From a checkpoint of a small mixture-of-experts model trained on Wikipedia: a sigmoid router, a variant of SOAP for the experts.
Below are experts of layer 5 (counted from 0) of a mixture-of-experts language model. Rows are named gate (a neuron's input weights, with its number), up (a neuron's input weights, with its number), down (a neuron's output weights, with its number) and show model dimensions 256-383. Each number is 500 + 25 x the weight over its row's rms, rounded and kept within 0 to 999. Numbers have three digits each.
Before each expert's rows: a language model's description of what the expert responds to; "comes before" lists some tokens at least twice as common just after its tokens as in all text. This comes from a sample of Wikipedia text that the model never trained on. Tokens count by the router's weight.

# expert 8
What it handles: Single digits, number chunks and capital-letter pieces inside acronyms, codes and table figures, e.g. IS-CB, 20,87-7, (17-97), FIN.
comes before: " |", ")", ";", "th", " m", " km"
gate0:525510529541493524507466490504483497494507507529496482472511524477470497500487535504477486511448475497523475489484465481537477549437516454456525492513468517538482490556483495508524503493493499507476519549482562491531466524485514520477529491504464538513524517492476516514444488494460497513455478473487515535460487534481494485459484508514477477477509529525530510532527507501528503502470
up0:544487519505498531479518475525491519504498514489518530512492462500522485507452483535527482470478503504511466495475500477537519526511498479467479485468492523485502491476497518496504478537529543449511519505547529487506515512501521505465495521514482518424500472487506478513480513514464516505446481508525539511512519496525491544469514495534483501525515481473518493481489507544499487510504
down0:518553500511474444529472540491517530543520510481500485505471473455521524515502494444526550486442488502496492508501498526465515449498486477521515494471500519486472504433547516453550472522471503532466482516493485531487507497509491467512441493459512530493514516505498445453503507520458500469517516467515469517507471497478476462503509484505539521467542499487463489507492481486516464487490
gate1:531508536497485447489505463480500519500484548514483485538526529523479548482463503524454514471496492526500494432522504455545514454520502504470477499464496483534509504492436471524481498530478484526478494467497548507534496449466486500476507499479506478490514477494556501517491493546481486519552532506533463532492495473496523452493477526554543484518518520517512550506476496531501467519487
up1:475470504520491514536510504480489499482501485495519487519510503519517499526563521475532493488528505509487522479486452450468518510538485491501470491492510510483500482488532524488508470528508465522478498511466491450507484546507484496504478539479543484488453436475481432501555534494506527456523491510477496469465498509475521464462495514486499465512511468472466504465511461513478502487484
down1:507540541514498480489539446447467566482559497485470499512483494488512516501510473530455498471513519520467509472520490510511508467545530491462528509505496457525490486553461526484498468516499514522496534544476501452494498481504492483457531518463547500478491500492530511488476529498531452517512480477522463514505490486505497553509516515520473496488537517480493494509484534529478494477468

# expert 44
What it handles: Prepositions linking a noun or verb to what follows, especially of, in, to, for, on, e.g. average rating of, based on.
comes before: " the", " a", " his", " be", " their", " its"
gate0:477536517472484457495513455464522517492466509500500485522509517489526514470506488499534455481513525511467519438561523510482506542497453495526447495466511473485473486510511485526473530518503451518494502512477488462491475511476475484510468482493515496432526475481507500544519513506531501526511512476468478528586531538461494534498496522497476493488554443485496511487496526488513516536531
up0:512507506485501473512499475533465515503528525537430525482510415509545516587511500517473490502464503510487522507507520489466456495508492534464504502461504485454495529512493526494509481480487529515521520537516516461485494484515537532501464539489482465509501506527488492498499504498484467509451490487501506511527484535443473506529495456496506514549522489501541498525530495479481500460532
down0:542467490528484502464508472490442496473500480468499493515476490480530507456471461524485481530478520470488490497504591486479523493489475493524529475488493493515493537505526528511464517505455516509516540460485504455491480499546489535524537450552492481484497508508555470540491510537488485495509540495506499523540496502473494477511501464508520513548518480499476481503486485483486464480514
gate1:519507518474500489540503484505485575505510506514502495496505530495485472510467487546514507521513496523437506504515512450504452471485498496483487456514509477492478515459460486454498516505494539476536527499470492478521452499520534496522485517496471526497459539498526477478486487475522504475525503495443481496508456464486520478494542515470500496474496466495480481525467516517458529470494
up1:539522514520499466489507513526506504498507501492536481509490506485473510493454520467464518503488472467487524514495516497488507481476484494504493480476469480457527518470519464482481495523501500501504485489517511515510503437527489497504565493490444466495527497511511537467484439498503546525505504501498513510483558485535543550501457526496492494509519468472480525499505474537510468517497
down1:531512533488527467518510519525493531561518489498518538508507538490504499454457514490499543513512510523486489490488494507547508507515501540489495513517513463469492464472534478496532509475490468530490483470486527509475467490470513486535503468490496521491497488513497493490518514488503476513486487473506558516521482477543493508524575520518539508477472527543489462514513476491474447473499

# expert 29
What it handles: Sentence-opening time words such as In, After, During, When, and also years, dates and section headings like History, Background.
comes before: " the", ",", " he", "==", " ==", " his"
gate0:517501510543558491467450528516464519511504510512518514503460525503451494526511471511511494525509522519469505454537520518460509497527496495486440490562504493482491470534490451511510506482485518484490533530510507501506513471505508556466552469480500500468454508492490520500462509473530467510512506535521539469509490478469487558505554502472516514471496503513478483493504484455452468498507
up0:541505528535531555547499506555448553527500510541509505490486510504520503525504499486464528472469486498516509536477459506497520505473514469471476535554473474481514477516545514534483540494527523508541489456447466514502494443465503491469529520495525465518482502507531476473470463522554499493529497487493504485491446485480483489486542501478523469475463555474498484517497468488517476455500
down0:508505496505484501530510490459484512452594523462513481491500491539509495476507562465458476517488533505510520491482486516498502479461558515505485514502493453509474528463501491452492522466545512502529501483536486489466472520470531525522475530516491529473489505449562482529455491490463475467527504510454506538523526507527494502491479517513503494494487568535492498513531476480529496512527
gate1:530463517506495494518512519511522495494488510432488530517429523479477500516462474478510491487529481510508536474506535491535542518499494467492518472534510476531477516468508494487527506522492509537502486486589489460563497480501456474502440474508478513521471524538521481470503476548481517540502510487458511521487512533495492562519482497511519453449501471514490527502510475490465493502488
up1:531514534475492484534429468452547495492464521477473470500473512524519488541500479505475511486504538548517485486492490477509475477505432526523478472496477481501513526483500518492515485486484478476464510518463476497513503486511525493477477539527475509476534484502483503503487516544505539517528441528494520513498497547489473488519515492484550488523511462538460453529471467498436541506510
down1:507487493516521504465494494498530467485565545478570485496504518491545524509515483545489520433503510520489492525509509495523529504525489551518518512454494493473477448466452496513536471466494445493457503524562458520473547492490533475511498522499528555515482529517506510487525497501502517511505492492499510520465494500513484484535526484546508490472576489512502480501504516478512491485468

# expert 20
What it handles: Auxiliary and copular verbs, relative pronouns and conjunctions that start or link clauses, e.g. was, is, also, that, which, if.
comes before: " a", " the", " was", " been", " an", " be"
gate0:488531478477508474534500495464477514474512505521489507509498485492504524444492531525506494491547514511501488511504514458496467524459495499506471527456512488521466537481485454491496475461480515497471494513465503498484511498491489498515438487529489560518505505522481500490510539482532481461539543487499521476503508498494483485500495475493539491475544515522559482460540507474456505539498
up0:530522490448520499506532528473458535463484516507539500490478504482520498513468532488470467526499498525548481499531463506477512542512524490511490524488502506476551506481436480492505484458484524481542459502514524485496536507487503520479503556512494533514506509479504494506490477552542539533534506504516492497550534518476477489538486490487494536547512474521497531532483516455442481469472
down0:501481485537505472469539465445494482526471499507518502538469496508520484521424521529515517509509525489525515505494489544519527490518482495520511529483511486470520490490441487485508575462511501496509499505501520503452491430470516478497508483486503480474476492539516471522454523467483446500514503526483505506462545473501488508532500518455511486501471521515488466512479498489502475476515
gate1:515519512544492498500494522493483502526495469486476495524518490485490475488532531511494489494441519464495532494507491502512538479513516534496542535515487518522499517506488513494474502468518489505512505516478504455554513545532509486522473504508472529510505493522460479509540500498524490541467471484457524531475490525491489478548478474514538505495547469500505441461499492496458499547479
up1:526524493487527545526481521488524501508458509505512496472512463490496509513481496501557509512515439516531505503496507511495488511477485507459534534513537514482466504475493514502507488490506502478510486527520531485525500452491496504489493514591466466500531497476502501529528492535541480541496522535474486514490493504500512481508520535523488513527491506466483510513480482474501536517511
down1:515513459502449500458447531501502489522470508475517480476487470511494513457515511540512522482557487473514491497492512527493544513509495551485518489545466510504512493513543484542498529504457520527485502498495514526479533500499498486492542490487525467488488448478517505493532446492503525498501522476512500463512476443528451486501484523523497458468530520486479458489535528485473506515469

# expert 54
What it handles: Commas, and, or, &, but, including and such-as linking list items and clauses, like scientific and technological.
comes before: " and", " the", " as", " a", " which", " but"
gate0:509483501481491507571489525467531516512490530511485514459489486540470517498500495462500493484540532485517532503504497462513499530484513473523509470487500475506555542479494455511490470515513472500547522502470497478477494527493457486536474478530467493521517478503506509495489466490505509474521520519488454493502480518515504473490464529535502468545540543475471489476490509471502473576537
up0:505490464463512515490486517489539532510504549502538533504513493539477465473522511507452511510491483521545514513512491525479491491543518466463511501463489499491508497466480523540497558487492452524528487502496489455473464484476529503487475505464459519529509520483500485500469448484448481493493454503548533494512519513533516470488515501476480515519500525502514490488506476512493548571502
down0:479510489477495534472485513534512531477540509486514528470497502476534488505500510499506517494474464522497462521547543501480497500489464484518511500470508474482511517512493549526482511503495466579446488503533509496508488491509503510477490501459518549524533493513560480508494515459466491531492445503528487537504511502516505485455463520457480498502430479478481489520505519517480494518497
gate1:522469496522476516499491525508534465514519507541542509498467469449508471543492485492466499488526528504532520485502437506499508519485503506516519472505513481486539519502491502521505500512540496494515470533487494529489495472514503523517477483491497530481475466571512504466500491485468506494526492473485494457476514544495527470515482495469525446465518489496516496469469535487505511521499
up1:527484485520513492494489517472517507509485457453488497527525523490474517499504489443514493506532557510561501456515486498473533498525439509497464488492497536495529481508520472473512522504467459512507467542542511463489475510510502547526515478531472529481516466460473551537444527510520459471506512479502509496491493464465498505542512471520497491453510491476499501505472500481512496489494
down1:488513487464445493537523534458498529463549511460475521480502465521515494501498501529502490550504440510473501510437507478516498517498529504473478453518476477526468529532505428492520532470500510486494457522481519525519478505479521513551500486517516511508526501531475482537524513506523515513535480482474502495458496506523481510467469481479523477549502467484478479530504497523490476493528

# expert 11
What it handles: Prepositions linking titles, places or dates in biographies, such as in, of, at, for, and the dash in birth–death ranges.
comes before: " the", " a", " York", " his", " an", " New"
gate0:476489492494479500454497538490489510495468488452548494480488503514463463509476499528503497486507537476529512475459512486448453492528508506482501535431470579487522529452460516483497557533463511470520506496500473500526477495525472539509500548520454493523526510469482457516495490451506519477516483482533481485467517525530488479515488512527521498507486536472508492497536505538496506474474
up0:484531486537538508438480486480492492505494502523472481479464501474489469478471496519463521494443538479502481478589454530510522498522538502538491485490525492535494501516502507497531528514506475495517514488509537503494528529508515482458468470506469543536536513491503529471511485521519502509531488498498547487495463484468472481510517520503513515436486445500531497522525491532499508503536
down0:502491501517505494476516517508498547478534490525506515475534473479519486477513484481488490526477511481523493484443477518514516508533488517477546555513502512452493542540523513499493486467478516519517510484540526492510515518534510500506476466513532437509501490489456487500518506495537486486536512494483485513452499479524507460555515463520469503513470536527523515529504496509510487494483
gate1:465553474464541502524499534495502534498522481499481538515515458484483520499509473531493539531452491493476526507490530528513467511492482534502453456489486520534485491533470510491507482499521512507496538506494479492539495493476495444453486505462484469484523506484482476490476526547523514491464538537458494499512518474482477497509511474504495519539500514453472447511539489516503454516479
up1:489492518491502495483516544498467461510485490475479489484469522514505467498526464495526492513497443507506497504482519458520498488511466459481495522492532510494470512505504539513505502552490487480493499510494451522521489515502497494502515495536462486530497479513479501482522505472548555493481503498534480516471494510487441506451519446463507534486473483505512518496483448473485491512526
down1:510539541499486496517500482528502472478486524520516484508494455534442500514483481515497497526441538465453487520502494489478504482504487465532500524488534477496524479544439550499554500529528480503511502497501490485489487534478484548518467494474470489501471512500530524513466405534488480515478483503475482507485465464513455499495465500473554507496500486462506439440536538472513459468464